From a checkpoint of a small mixture-of-experts model trained on Wikipedia: 64 experts in each of 14 layers.
Below are experts of layer 3 (counted from 0) of a mixture-of-experts language model. Rows are named router (the router's row for the expert), gate (a neuron's input weights, with its number), up (a neuron's input weights, with its number), down (a neuron's output weights, with its number) and show model dimensions 0-255. Each number is 128 + 32 x the weight over its row's rms, rounded and kept within 0 to 255. Numbers have three digits each.
After each expert's rows: "gets" lists some tokens that make up at least twice as much of what it gets as of all text. This comes from a sample of Wikipedia text that the model never trained on. Tokens count by the router's weight.

# expert 7
router:076157102162107098130152103157166189168128122098128141162130094106165082106127146131138157133083096203091149179159112122052144138059105156130080153170097189119139112148172131147133077141089169132152154149110140087077130138141145119094156146111130134107074175137112144069068088082100165144161177155083136196082173159137166166120156094109156103168158124078130137118118107070078125157077130162126119122146164133180146139157131121136088096087087123124073122102103135136158156161162155132174207114078132115080178091167096153112153124150157131205172138142174160157165083146102165110131171107128127106126152133163121095137093111128147125180171120194091121180158083123157091159177148106171097127107154156122184150161153165151165090110135085093184133100145095087083177158145158
gate0:132167139152125203193080141156111158172102092163181129139122139142136129131103093161145128141175125125124109093090132108172107123171126097151205102146150127113143102132133096128101178114140120132180166125094131133200127152168113048173109068139126109088112095138128134137119155152101101108159098082228149051143120126119143129076105122139139109115059107118056157111070145119094186140161097101114175149098128146120108128180203099156121146139165040108160153100171118177112091124117118179120125087128102148160149144173126107110098115106187109115176096098105116135154140092112139115074139192120092120095096155100162143094130069166146103088146122159101162135144106128120103151153128197092114114088127224090122115178173080087121113167068147117143167118124193089078131127102096
up0:132200129124077127172130127194132156151148099122143174104126153176130092110104103121143177135152111121068105062153117108149123150164140088123118140187130135165137148125160130138120124195153130067094145085093140102099153205124096110130154036133107178101124117137158079186082114119161126087109125097138109163159121148137124155050154145112117065146120103101151142114050113132078148141091154095116118121083088121129150108169137132124127146124167111119184148169140119159153167144048159115155136107094108133130221094096119089121162144127170104145182094131140139104169142154156113146088140111072146140110073166145129105097186068121077170182133103146125094150144134081142133172114193145162138174052104180100176101133178075062107130113084115123176152130110154122044123142133090
down0:140214105132078155097093160172120105163132094139170136063103149164206127145128138123159145111108131106108116109166103151092081142109155118151119100130144100138101140089229136089185140067080109124120119109165124105095131131142117094115085169148097149155112099165167149165154089141127159174081140126127064122152174179111117197181087143171151105097145152155159178151149141071197097097113166131118113129139021169109115136118132170066168111162123073093125079105115120091102156110103096072071091091115131141189167106119082163104129137155087050141110117122124081100157095160114160083154118119086123088129146129143136085124183108088184173161171143119125121132131125098137124146095104092135077135139060117163121109170111143094186170106106165116162137155156134169105145153133103
gets: ".", "\n\n", "s.", ").", "\".", "es."

# expert 51
router:175157100132163155142147198091146127152132137123147108159186100107151128177188119082157174114193139108085087092139105103161101187128166095098165073074183135149117159158105169082148123116108121125165108127126119109110160080154124072105113167138153111096110143094174039165088072158063130119124127167152137098101157141096145131179156103126114124068196141163115105118145099074139138207174145152131083165136060133179111125149157104154081174145134159112136184199122142151077106106123133129158138128128136138117144143087075121158088136111121120133138198108076098080125076103065105082128133126102086157141105103176131090140084160112145141127159135119133151144121164098129074078109150080093104142183133178087153152072142113138156114155165084097138158100057127191091112123162137
gate0:075225137140148113139095129130095095109095127094130113127118194100138085183066090126128109083106136104114106183091145145093103124168099093078196159106142128129173095120149125121109118155156160137128165152176155109088194139121098085099098127119122053102128141102118098090123142106136084087142167171103132131169159126110130094171160120125090081089137124075149091146134118137177156148178093149102154168188147113158062070151112108190131126114140123131142085096149161102109078122138100103077136112166099080059168076156106131132150136086177118136147175162157163174118143034120140155192157175161131127154135113107141126125099127127159145136133142171162120125125122116088126133151097071141089124248133183090133151120089174156205112134149068149157121149141116089160165089155130
up0:075124095088146059138169156127062131134094142123150108137116112145143113124114120118150175173158083129087154067179132131080140139095095177097125105118132132195105150118118071111143160114126106149183080148125177127092093076119125171093109152113137090040121136128171106146125099101110130102134204108119187100104147074144160158162146111152141151159119129142155120166105155034108057151141106205131165119113190082144081115073138123135122106159118128160152156139161169148151123172135129068165154114063153082091136116183126146147116125112148207093134122165124129190118111146165119132110139134120108164164141121161132131167147158188154118142147160155134111195119113110072048132099171144117136118137075156060100153115141176142101122151160092137148106061035100160098102089116161
down0:122145079130152157114140147094175125141181155188125108180127118108121110153177114108146129142198165110115147075104164155159130154117076149174135108119152111144163146156111107135096111083114087139150123139127165102096071091109117135160113173106124084114141126139099087103148111164098072102101169166152139058139159114126121170131116003135128114069152175141094136108107147115134200175145066108169172164126099081088087115128146150121131151134152142163130137155121191099100138138122170086238140196110113171145065063165114121101087151129128191107158143168123109130157080148198078155126122109164153136166150064129075125176128135138162194161095167100105170164146159120114104135142177099106145117177126150103175097134105105103158128099116075140145160102060123118086131083122143
gets: ":", "=", " of", " at", " by", " |"

# expert 60
router:058111109115164168137101122081172117100127106146121164139135170135191143147161137116201118105061131145114094139118060074145102144130098101147152117114154112161131180158182137140127105116122167110150117156143092170144121119137100106215098162097117149075145167165164127120108128161165160160109148102091161144115117160133156134110111123113122147199184082108151142113134127085103150066117135158127154112137152126097141093113140183125132075197058166056174142085158075166120087125124100121157143165075086047097120117172172162131129087092137106076113090138160176160093118195120083135141107124169109163112132109126133108095091154077131157147138138145095098109172091160138117160107149115121116110174090163121172187169122067198160116086100087098095119119190069077117079152184096
gate0:137154083115154140125133127134114180137127130120060130130166118199140129122182151155115180114139158117119086148175119116172117079195152114119139066102099145167147135144146102075107141163126149057134088121181089136105159108133086194115102155136126064172148156135139131133104136133133151103163156118085100119109140105105063155111095125164138116147139138102149161186041106120143171135136126140118083072114120136126013123109144123152122137137096213153159138146151142213169030052084112143139124174122111083118113122152126123126146134104134066129206074102147153184197101163098131158168125123116129138090091133139162065156147134114134045140173098128139097158109092124130169134150146148094102130121105138123165170141145079108130210107098134114142126113154050117121110146109088
up0:154149117118081187153144131150135115217097134114086104130120110187112121123118133118106112083192112112141145143053149154139198118076144119122116116127061128180093142081107147108108121102164148071061144163123135116117160041119128174127142152141112190136120108136120133092163091168126121121122175121136106222093165105123133109136115114135141131072114081144117134087200185139123158119085124048079119132126114108120109160179120148114056108144122164122131152122132150128176173135130176070146111084114140123132120073114099055144143110171101113169151165074115122139065120118134191130129138156196135128099102091187180159118157184152170116107079125157112158103143191141162116158167078090147098111152150078102142126116148145146101146093125100139052095080114116188133134183183151
down0:133174113148104139133117131156160093165106151098123124139109181150137112149130057133127134161120112121151133122092143067122132138112054095162229067067067117072125116128173105124177168093061137160179114109099104111069101096108078136170095121091140131113095107135139089132080167106102146106127101114070160144138053099144204168151147159116102190097178137171063124144128094142111129166144145108101121076117146121099131146120101156056129122184123097143138082104103154189120162147090141131151087140163078104119099077095113088131143158152157101137137114116136108116139141138129121075113089107142107180141123158149161106120074129143050165189140124136108070188149092126187114139152120153164174101109126155041153095126073126110147113063174100129159125111125177126153099090194133
gets: "C", "D", "L", "T", "A", "S"

# expert 0
router:157075178140086137134152179119103125182140135151105127073069135134138074117120183144176141069192132224125108159125087184081148083172116163113126090073128134164085159074119100103116125110098108111100109139125127147131087156111097141169121079140151150133123142059101172144138111108109098139123123150125079136104111129089137133139117157119116131145180202190121137143165164097100080140091116163124078143104075083156136150099140117143149155107145103206133174108066162120113166119166149094109179176114114116107104160050090136184139128163116151127091195137125116109153134205138089130136115186164154147172163140152152172085122156145122074103054120166121083178109139135125134135083103098142147081156086146168094160128094144113133183100185153179151104189105140151154094126079093
gate0:101130115135137193114128114136140156178123121160064135156148179063129140119153111172126173173145151106121102113126132102124143145104121084141114150122098139174129157120200145050133197168124124037140061121090148162137141172160147177120082099107152085156160132132111109144116096136165155158111163109173150121165078073090160156106163113105104105156090144157138172120161143118177081070165105164135115136128045108094068117059103093104145131088135146162113127169121136056175113156109197163090099132148144107126178128099140122118144120163143113135187100131150089143165171163161177083111115146131131173015138117106065112101127139096123138167105158104157105137069087114105128173141121094096145138157180150129078045114165142116101092158106159109174116114108100118166089175115117
up0:105106089185157120115134136156082151159105134094139100097172197161141089105102121135115121122125137088086132173167138189082161070112138088122085129136132121080110092152184114163081171097143117117118130092167133118137071181139155127088147142109170100109084177111150130109166138127177173115140108062127104194065158148095143098171119128101152076186137142127205142110161141137133145144085125107119135220105147114149161108143107085159111122118172151098146152173113118111132058135060056098133164103075089121121133133169161117106140093151142195185179076120109099071085135157169144152170099167168113170142161053104129164185148152134064191083131063125131135180145127092176137130122139082075122113108146104144124145104128105169090140131108104143116092106146123102108128172177107
down0:121173126164136169165139085155123135119089039143055157074112168126136173145129152098159174137064114158090131137145139136094189112155106121158126138098125183198149102140126191107103117170171105149106179188154135138174133147130171186143132066135135111127108103150132103157157161119176200180144112143101149146127152093075095146097061120146094080170144123117101092147127115116156102130133064163164171106106129156075135090123135211149134118087142123106171125207132101117118147093160152093147177134135123162095176103082094095116116143087068148072154108129108109160160067103187141124107101131104127127095150178125165058163171108136171101072087084128132154161137142112171117107120169104102107102178095155151082135161145129164119126100112145161066084092108118080125176163105121
gets: "\n", "2", "| ", " |", "1", "\n\n"

# expert 15
router:130108187199071167106118088062134107128102078133125125155132093102128142118160090060116144108142123166160155150090122139141102092188109075099112133097129173104115108106131126147121170136124085087140132129162135171134107104138118140134048096128132109137131119125118142104098154167181111146165131079084113158118124109161050133087122137213135132140113154099123098116090083170136102131151185161067129125158105057068125157125098067137117130101116146107158050163133137099119103160095099146162127102151095201110130057156120097130155107101134144147044144138121121122134107136176119141160156108118111182174105156103134089150092105110130115130191157136120148082130112167116160196151173153185134137051134166148113162065124104060157168073082079120167073088079095153136066143079133
gate0:089171117104109184130127133096102066128097106122108083124072123103116099208127100053156221112084128182127179132119167161130126119156022123185164158152123154159117151140127121161118105145120090162129117139128125138089077163158135112129090100113103111109154178135111113157098181153143160143124130113110136141123148104197179104051156085122150124088135108097209112194128120118161107107144162129144141121074156115123095164122147102120114122123119184123212164123189080191063064132103132103127170120138121130092176114136144118136147126100091108083080177087103151150060109135121175138154060128143105171072124158127108141156148141120138093093157148124123036127088113136149144170131100154124119123140088171142121139156103202184114142102136103096151167140066151153163125108134095
up0:107178124125196123110104103205119131129101190126117139184139135126143098166138118178144119121162130086131080094171094151136129172103156090135125123132113163119097128135158095150188109070141130140135175084145193103168129124149117151156109145107164161163164092140076121059190192151181167085145069082115159064150151167115140145141184131070122153152128116138155109115122090143112159124121104104169156151061142111094147134126142141127149105051127129151092127115075165143110168146130117139131128102161045209119152114161141107004162106121115064127120120096114109134008165119144114108164126107110144100089070146142163145151151106145116098149142122120109137141127179100111117078132102124110116192187110117095187122098126154127070140193104155142090130106088112127104115160121088
down0:154152176120123094131119150116141126213110115073131111145118148106204146133127122133141135089131110086180100114143061160102105201118149119137088088138067160052133106132161163079095115190181151127108150089149103140084128100077098195126207114121163108135143144057127188128175109089120148194093109151094133126101122051176101124146117119093137083195143128121154175159167136158092165126102144127131182094101070139114143102150080145125163152093150116149145102146129108119171132126123134081170118155130086184146130120172146110051185118138180102132107115120136142126107120083056085122084153080136105109149118109132128142163126140082130131135113149134091151115094161092150058070111138093084122179109083143110190151154159103110128139161065148167114155059088106178103148112095121
gets: "s", "ers", "ors", "os", "ens", "ings"

# expert 33
router:146124102117091135116105073129116174120196125129171152104148190084130153120097110135095078086110096146113178077126100129109121164143169106099076149115096133177084103090190180123114187087091137166175103112045141149151173177099084129134097118134131130177129116135177114149078091125124120111097141156117166116143107168111057156119088125141109092108114175127138156102085148145098136139155105215111132103077169124128090160111141109186069149079174112156164156152141137118127143090052136141120144092154098143084086137071102094126158111141127129096133075129127151090096093098151169131152099163138125193110129119190161156130170073184138140160094124149177072076135174134123074197103209139095151145113125146112118139077167154093095109133075121152143067070159097172140129140149147
gate0:087165128174100104116130120134154160143156119162154157147103118108121157138120105116105134138170176157129093134099148154144161168156090169107124133133108121128115146143104100062087118140167139063121102129121151220126126143175088119101115190132151085145101091098119130141081138093163151149149156098194152149131038090110115209139086145137123106108151127129087106125090095186099109126206091136118125150195095131169144115120042071121178214102136118139041140112151084166102103109153121114193107172091167157116141127120117218139153155135148155152150182130084136159121136116109126090116098141098069073121142104176144130122089087072093087123175072140111129104118132202105087179121129090144096148089156185092093121155128086167143096169077155113141124172117155127154138127082108
up0:161113110135067192099065117098108104124131093147147108106138136125098138130113172163140099155131177111091137133180148187139168090148126209159110128089087159163116158127152114133104139123119157072126102123108167228097123144135065151091161121123107074177139081135180157140109108108134158096110157144236160123150097122179137177112129185095121082089101155148160101076072107200163126113131126130130109117122108150111140125086034142110116147101171147159067185134146089117115133087074131109080098127111140152076100124079103186149112129119117153110094122150117169082121098135134156106161061123110167133129125157186195119127140108122156132107128119126123079123117152177135084203167111114191136121107137130088115078097172115136108107141058194153111081141151152151144104131187146
down0:098133218149074137072139124139180169173206180175145126141100086151165102101149121098077181120203156104146129119101159086189127124160108148138076137147136141042140142138088112127135068114180110156156161131128098109157147106154123095119101123115162062090178110070136163169131150152120152088099095061079127135156122107064110159044152111087176128102099170168092110127143163128098119123132162146128134131148107170165157187089137072098173100081176089134106148104178172182144163126118104152140128189124115095118150088160138096141081080120124158073112143133070162070163129173089119106099174074107130185159130133138119180154140132118129097125134122115104107109118050120133180184142155168119140100113134155122119156139151131086168123186143120136095140139136103168121112151118147
gets: " | ", " |", "; ", "0", ": ", " ("

# expert 34
router:191122094112168110078033146108125182132115179137167101111178138175132143104118126155151095085184106103127168050103089172092118067085132075095119147158081135138117135055160160145081082143090121105167119086106150124179093085103077111113046082158153145085160114099112121076166115166114069136106100112075153091157157149098150148125149110132063096093099104211114095111122129098107144126091134137145168095154149094174077136101115134141102101139054102170125143155135078197221104154094156113128072154137150132115115166158102147140120138109164147176101114145131112164118133168111168122108112119167094115127102081090135149121138110140105143133059139157115111153160153098123153076151126153094134118099127139160115114136162096133131117221100107089120135137089109175074165103128129
gate0:123113187134113180154117089153159079156101168120127104078084138116161104059131127149077110094120121138105173155110156136150122092161135130180111115109172159100149137085126027136114120095105141077101161129069122131092130130160109148147145163119109076114119109105176146105131090075193093183076137163158146118117130132179156171085166075120147145182182132158091089097086113109155102134091122178128163091137106137120105144111122112121142154076137151133132090088175163205117113114106119131103114157143155120163229125083116108131122139128164111115156203043179088122140098140158150193080130153155118171105105149156132106133150085090175203113148123083103130062163159127182094147143124128149085148066131150061132113115105101131172111151143119099181175136082090109137148170137175
up0:163115158121125130139111107119096119120129138132132139164169145100122089204171136109129128130121115103207120127178094116052139123082107176147133083129120114145154124134105149137165117127130116188095171157157150069125085130114172119118174166090062115146141109140084126100154160161101194124104100106120141125111115112147148078140119182096086119151115080109175189097152158125182128054110070141116076116145187083105166181138108152058090078135123127091180125130109130095091069141188078106141116118173096188131152091087115132159123114145146134084144089139148170105117165150167137097131097155116115154185198151097140111129162133184148132046157110175107169175055072112099133121134152121210072144157061146164134139089105161161157116111107100154069068164146129117105124161125139
down0:180140106068080143162108108074086134143125173201103152134109153129139140131098148108079126109173128114126180085115137162098070083109132072168193072177132115155133076122103069155123083130097099172085118119130168121129096142149126150112111151101109125106132091100124146148146156128148186140115141185120153147136125129140130167117178126208111135116078086044144086183154126162149114107094132109144108190171089124175109136108169111111126078139110134126090153143097158126134088159096118118105145129115122108109085107147196099185089109135177138145141157158174124122101170188117130149157135105114082112111202112176108145133065087092117134158126132138140164157143164031114137150157167113146102163149163163216092064105150130184102117147152138213174096078152074156090128133120098
gets: " | ", "| ", "\n", "; ", ") | ", "–"

# expert 21
router:166142135145191160102078139139070132145179130044198128143149163108157130109107129138114111126140099092138121103133144165103157160085120100164127116172078134142153115145145158061144131167165104073154101118181183070118134096173113133160145105185136062112125094193081115091099130150097093071082140134136204113132153146113117120145196093117103086060105143149118142096152152181148127141064123134129151110130129173141110149117121192126092112092148073106047148176154122098140079137049141132126125087122130135128144167149123175138063143146145070173081109170115055130070091195145147137111093156160143135129107119110105205138143110125104103088068142148109090121133104100134129064096180142170135154141177078171115109135142135070158150184113123121139113132122126166155180118105125
gate0:131102136196088134124104181173167124130127142151147175172151136089087096152144120120109155147134094092156097142135140116148115130028098109129169092157101130197119182143143152177114137171147158113053174122169124108115120085164152129097109131077151137103106104097078129117060154108087161133146097120105162118158129119125162143105083152084123071098149150112129073083129134164114113132153102189120105115169048151142112166121106195123074139139094152101103145122129159134156085128114162093124133129171112131131141151145126113161111123155163088195125090175122113176136111142150057090124128180100115104100106174141127174165153176090131122140085139122116121157151056102139101106155111101191080119124092124202102140123119100038156148235129144115136117187126117107134195025143135
up0:123136132147150118120096137150115166105130129098213133120144169120156156053157083080083114118141107149117156091137207174110109140093138108194068187152151099138164105204051060084085155127184140112075126073132120143103137133143176074162115132183025098143086153178138144115108109158181139084082082139150141093163129157150170092143135080120197098074154200127162143168152120151168128132117142125130161122172106119111089101102123161161134187109166083139117090118055201126110064123126120103126173126131111081152146137123111120125116117132098142138119150128105138104125146120107122116136055176165156125147144143124124108121123155122162115120101168195111136110068101145143053093085111133121135118103129083112214145133132137153094132097107173138136103153131142171098083150148149
down0:120147171134177080120133089132117080105134108160134139100055141093156159135125199087109045118119150139157108117142166163131115087161145101143175098113109132124150108065126172074136133109114109161117139108180090132092166149130154115129091082185086146165147122154127174162097101085166150097130165092155080131193165101086188089097129115113149108143079194124107095197132102145152117135106080119127103164133115124045130158120076095110087159092101186074150134101088144174144166132142096194143216145179095145102154140155136134151116142117147119168086108149140171130144116086138138118092153115174101140100152120136124138100105179112171076114144147131112125152078094110121186160147149123100049115134117139057140156104146078146117119083229148113146155111152148105186075153178096
gets: " | ", "| ", "\n\n", ") | ", "\n", " |"

# expert 40
router:153183139175097097107138067118189122197145063140144113110136145108088086091129180096122197178123094176160141111180079134115143083118146191119109127095123097075104128124122065122144131109106124096169075138144099157150026076103154122116136150113160144177121157163139179097110148163134101154167140093171125125126132139087133091164204118093111135134084188150091133063047076119093076088091170128185119127142145113081118150127129085120102130101098167134097196139167168141190145112146128158173129151122104073151168140176138138145151149183151103143158138145114175127157166149118065132085143145118092131107106129068076061128132150153148139123158132185137114158150128110170136112118103122162139104118197089127109123077164141132142165104091133098130126124172100104152163177171173
gate0:178127109154181094151107106169082182141116156099142139152035141111135127098109172158161159132137172117156097116132153111099135102112121126114186123118154156130091112104129126132166195113106133063121042078126096082154107156125174075150151149100160116132121157083182115141110121087138171084150196124167101210113127140077081120124113093103101075087127129116195145167106128117123086147159137108111185106165111106109094133118147090083166093145144158157154133111117180178132136139111121136142104128135146136230052155089099146108144138140154147137149146114071083124100105179097057168168146140093107170131165122097153143064173144091178186158114097148061126103113129103161099132175118099096122105130145146143022104075173111132134172158115062178135125138130148132118139150144129
up0:137160135114100160088148173120150076141140146134129079183167129116074174128158097150097089154153120101088214079080139165183159137082114140159087108195109147118120108118091151101106143106159168171159147118126156071156211146168066120105088096132132129090125142122156104141140173087159150122068135140105121112138165140131148119112077129117120176170099114149078083122127117131107160189119143170090145156096154144173155114127142120129071148128142096142063182128170099111093151151116187104127128113116171122123147139188123095089108124162088123140065092145117077090116117134120181085041166122109145147082128127123096155185143150100155090082166135115121131131138145155089143173098150086153118135154150142046188134168155133107062109136187148024152165127154111165119056084108126
down0:138168108167120086154097072154152109179117091122111153111183150117114166037156144079113120131086179168123095112120106131124099121133098130073142064165091149149167161174120140179142105179141161085112143105137130157139095195100141083146117141124093158105071141107118190102098079140158119148131115075116149104122139127104099141059121189148089126155118137157153194125120079156099061111135077140136080107133125144071136148142161179152128125146091143139148187130153150106148176083150113057176088153124079131075084120144163178077126152118097129140118122188181137112140117140143166129152130157132115116120205067123178139138086121102053191119157180074116143117182103195204169135088102125151158187137170126079126143129152153083106106108165133149116084121149143132153115119166145
gets: ".", "\n", "|", "%", "S.", " U."

# expert 1
router:160138156154105116126158087120169083170121099146140112171179143124160154118172111154161135095103074164110148143117107090098161119173108133147076145073181132152083097104146100143143173120088171112189118097160116128112133100135114145070082146168208087160140078083121068138110158157101148067134136128119140156163099180139130061092126152103150124125044176121151142092122115155122167115062188199145143164149112092063161117143124088126145096135167142098143124130150144129144096143136107072112178160136123106077058133145098102121080120073143114158093179144124067094100114133134078109128090167074151154169153112109085127117149117120163182038175110147148077134140129144135165198129154141162116117070127154154113166112077029095113118105147117152124163133112136138129135169191158
gate0:107166138132146121163102105157147114121163093124106127123182135160105061128181122167176099168118121138116104180089102174102119118124095166143068185139108173138162143170162133080149116158071119133144118090089103149150170158103048137106128119160131039160168124125131177135106098138097122153130139101110130129076051064146164139142135153149172103100105127138101192130151102081151121067060086066122101123158106177146157145193138090136153137101117083111128127106167123130129155163125130155200156121116099146140154113108130101127130120105145124200104100093156127159139173134214130115106115108085146094162073092137197129083121074085145169119084131084091099123099099071134126132138192146176096176118118156125109109119105121101096201202156151142164123097211101120161140100086155
up0:119128163121151119138158093131146107117111152127108102069171178109079086105091136209176097108196090121112151155140122156148146045177102149125113213093087177185094106124177100126115112052143113070156111070117126139155081140108054133111110115146176100158165074154111148089103173125117117139112148158160127182114116171168143101118142070133162119177114165142096089112129119096171136132132104116127120137170134124117104069150099111070152080131170200090134135081133082118146165207127105121104154116150121134118099115144114114105103067101120134177124163129140078138152109191176139122138091175077161118111113123119098128151109127149111161116167128109109064112085136177160160217148104127159145136085143153183032129126139108064123144197136156156150120127169111120118145127173124
down0:153116081147129149122124064081176102101127129154096127123098131112092093141129098202135096138177136130107115173177073102135169134126156160148145096123109161122120112113125105061102121117186182143154060146142138107104122081085184168119110146134151141140194118128132111092133081090112135137164160071167095086162108090109071097164078105120169128124109102080067153108212115114139188166158156129099174146114131155172134108128156097112110140113095122136144140080171071147079174159168138171122175114179177115164126155146139124120100163079101105135066075153168157125137100130122173122129156118093138117088138076133149089107056139140102092100103116172178133169125126075167125109140073151080116142139118161155138151112160112093126095151037133129146184053179093141176148138097041
gets: "-", ":", " C", "\n", "C", "|"

# expert 8
router:154114136158096116062097125127210119152166082150151154119141124099134124063162166166119170138093120134128153142171160078050178103097119096184099123076130111135106070118098113125103179137114173127168091116105060183166134090126137141137125200113138151179099118100100098153076173128117115098169078056125196100123113161136103117123080140138089127094141165101109113066100132139139122116127119152109126117134132053044188175107168131113172125158150132101125157097150095075123160180107071115117127126106072111156071186209152145150162107080120121100086145136092189105182141115160120128118110134104097149159178103133101149121157172119185127126172086198114108092109142120148137175106135134124160111147157118122123100149146088075123138101148166075091093114180172163134128162151166
gate0:101107126127153113109125158129156135149097099149161157117108121089103125140147134218130162123127147164094168184126164109142099117179147023126096161121136130089099128128132107093152153088151170152121140134126212092157080111086102117161154216141171189121121101164123084151151090154140131132146119106107156116054050086092114104072184151071183091101080127127134124070116133154132166116129185142148130145191180113093154131143153145160096182132160090080177135116105119183074096107119092148130085108133115172155077124157143093174158118127170071107083153159116139086141122105132120096147110157138141173173174116141142130139083102124143113153164087222108111108111106139104155160098109144160128131107163140161115104142026121121089107098141103091102184133183099154104103116104071
up0:153149120075102124157127134186149139199092144143101147127156140132198167075159152149105139176186147114153160136069105139136130117092132135093097182084223145120125117128134119105101127170142174105185162115210156138132151118096103102117140177141096137063127079185133111127093165109157164105140091184091093096053099092140133117081089154151125116148106154133125114128104168106144184128111111116178090050190072121081151177134096111104104133146137116153151130127133151136115084186161111179112121139192148114099119146180138114172112098083142115130156091132095099111158074141135139000131127124134129156131106130168171062110096120091137075119143043190152107106139151122083123109148131135093155101136126089143146193121129098128109068128187115150124122123173121097132107118120129
down0:134167148142093177176183097152106070123127120160100159038128208120074100136113127117098133129187108056155155104129145098110133158128150143136146195093155104148116128130103147117080085111130161121106073166169133147160098094091123091135118161148145111079123167127144134110093119076142126134094083166131140125089086130176106073135116109133151168123072155105180142084126176108154155145120138138183169120099105117073179183141161119151131111084084115160155160193128169112082133075124087133145161207118107143077075173099156114127091187112121128064125098156147098120139119144147077091117118151124117153128099110143149075164102138192113078093180152153099116107083182131167173131124116101099180098175026123156089163099143161099108110139152100131134121105174192160102149167115151
gets: " N", "N", "ol", "-", " |", "|"

# expert 31
router:162146132203102117115102078089113144094118092153108143106152141084150110149215110083124167101081147156122121132148163176213099135156177134129161037108174138145210119163089148165154094129191078145130119121147153190134167182192073113095174130134177106152101122077117108129160083068161103137131110128082119159124137103103153140168096165148129150162063101074115139153114093166180093121109069140118130088166119119142125092156112088160143100114142082131104143125096150133161064201078124181095163088178138144111177107110117117080153166136152136105083127126122110150109138072130121145145142097058065097159096160077110156135102121126143158117098148125081153159159121127171136200168134156126176140104129157135104077127119137090189091120091153136126123110098109116089097151090132
gate0:163076088175099136105142150115135123134138140165111194113158101122112145197171135121103145144134103152072088047144112152167139127116149158099113090125158116081096121148148113138113106149145180202160105148154118067097113104148166112152113137182156121086134182086109091123127144111134142125115155154127132171156150188148147185072135160140161129111151170134125144115082104120131105150126132153158085189119146151148103156100114169140123121123104154181152122145099168144079042123101073158153155146162153116097118195110097103078176153124107062100106127162113053135061141113051186164079110101107147124088066156132122063084105152128177136155103104107096136110122107097117141130112132123127100154150129191063115173144081124132102154094114117087248085144157136107128212143113080
up0:133116104172065124095135128136164186125134121159102155149123120083112139129135105081109128125088079135166116141130142117150030129151140120129106167091151128171129095145130089101129078190187188144086089144126098146090127116237142079156148084078113138091086119114070154143152176157120136132165129155119134127107158147179141148130120157129177131148065099112124134132126050144133153105075081072161155151114111108176114145105068130156145087111149116194126094127138107148134077109141120184107097163162168176055195125156134109084148171096155082050094149152123105104118222115110189146141140107140162140091105168133154045075093090121160141107176134115152133127125157097129113108161101141124137121110127138099139103075143165142173085141179112127109110216156155122120183121125135
down0:162146122149133110155145090171139088110124103117170172154105192086149181152102065119152115074097061208127126071160152129082155132107139160111106113088173107119149117138127120163162096122117168136136113154200087123118070053123092135152168144160130112100145114098100090144120128094160103136161132051095089135141138165180112150135160148128157137083137159160124116121185131128112119093143136108086161143091116153133102099141120163211172052082123199120115149126144155110169146154117061241077086116126187084143144148115111091135175104148064125117145165153098115088099149144118149166118201129133151076150130152108128101115145160073125087121133192106100131117126150103183158147099134080203128087175096116093101122173119110113114090081114162109107106108144127099105150156067144
gets: "ent", "et", "ant", "est", "it", "ot"

# expert 44
router:055217126170127148108154150136105160157159127118148093114211121102139098157125120146113148108165129086116090134139149125104100157109108160122090179182091137168174115114102182094091118164170097135119103045132173121137128121115116114089159082082142117102137074171121124100111162111087212191112115169112109129098164152110119113101140131081095137079190094106149077114144184151177113128118158124149117152119134196181165085133157124125142096125085161089150141131079112165153161172089154111141159136106093125060126163123086157141093139094143123171121155167127112141153128098067194169158167080132138182108109127089099121105119137170110183172169103121193069146127084104111086122140146092125056106135111133179136108135173130096080092131076139067139213182128154137106102125131121
gate0:117146129084102121133116099101171074117016095069091124152091163131196099133132117185079195152137124141149168137090141153142114116104102137138124095149154135107181129057153132119168190153135166123106099159136093093186134127144101192145076125149151145074130114139111107148079172167124183113099060182103159155125107106141144159062121149115160124080158102096131133123129083113150134153137169100122147141125107165156150099165152112111129117192104158124121147153083131086135120098147128153092128154072146121109125146133144125163169153097151130159163101119136152149150103103123141129112175130104133107167136161186093108137115054098185104158104129065156122165186101065059122120199131146142077117131167069156137162169146051112160059101138120179111171121080125164100115057084172
up0:123147121109139136099135172124147066140087140105162085176115115121161106118122139187092205141122136133088125111146179134091119102108081130128122110180081167128163104056122170092160196088134132129081094112123142106170132139147116139164118121138204107127095095117125127151081184120123130138122066164087151166138134191112134091116120154090108112120192124089154153110122084090172137157136184137137122184080129167136156108134169097079094093133149114113141156143058105112166153173116145089108190164072099173098110176144135166145126154071150089152105153139136068127165087115127162143181138131107155138164187121116054126092160110139127139131107072095134087136155045062109135149160163085193094085129125113128102110178118082137130125099078122154101213139093138215154126102119173
down0:078105111119191088119159162174085172090127143225095123062161123115153114155154141101124127081132152125131120147120149109102113094125061152122074123151131104159135116126123156110128177130128175151118142077127101153154147162120154183125147149123199112158082129165134144118128157123128152113092100166104150137129133147105094170098100146135088135120105120106127095160043098158145122155087165109068140114135146057124204153123164114145157117161156131100150150144104128186081162087178208100119155161105088108106109097128126054136058143141140160099093159171053160174126066117141113114084128142108080186129128230144116096149074133135114127152177070152137101114129159095121131156154194137166081115198151113132144094119109093189103112093093191170114146104080104137127089139100149
gets: "\n", "\n\n", ".", "| ", "-", "- "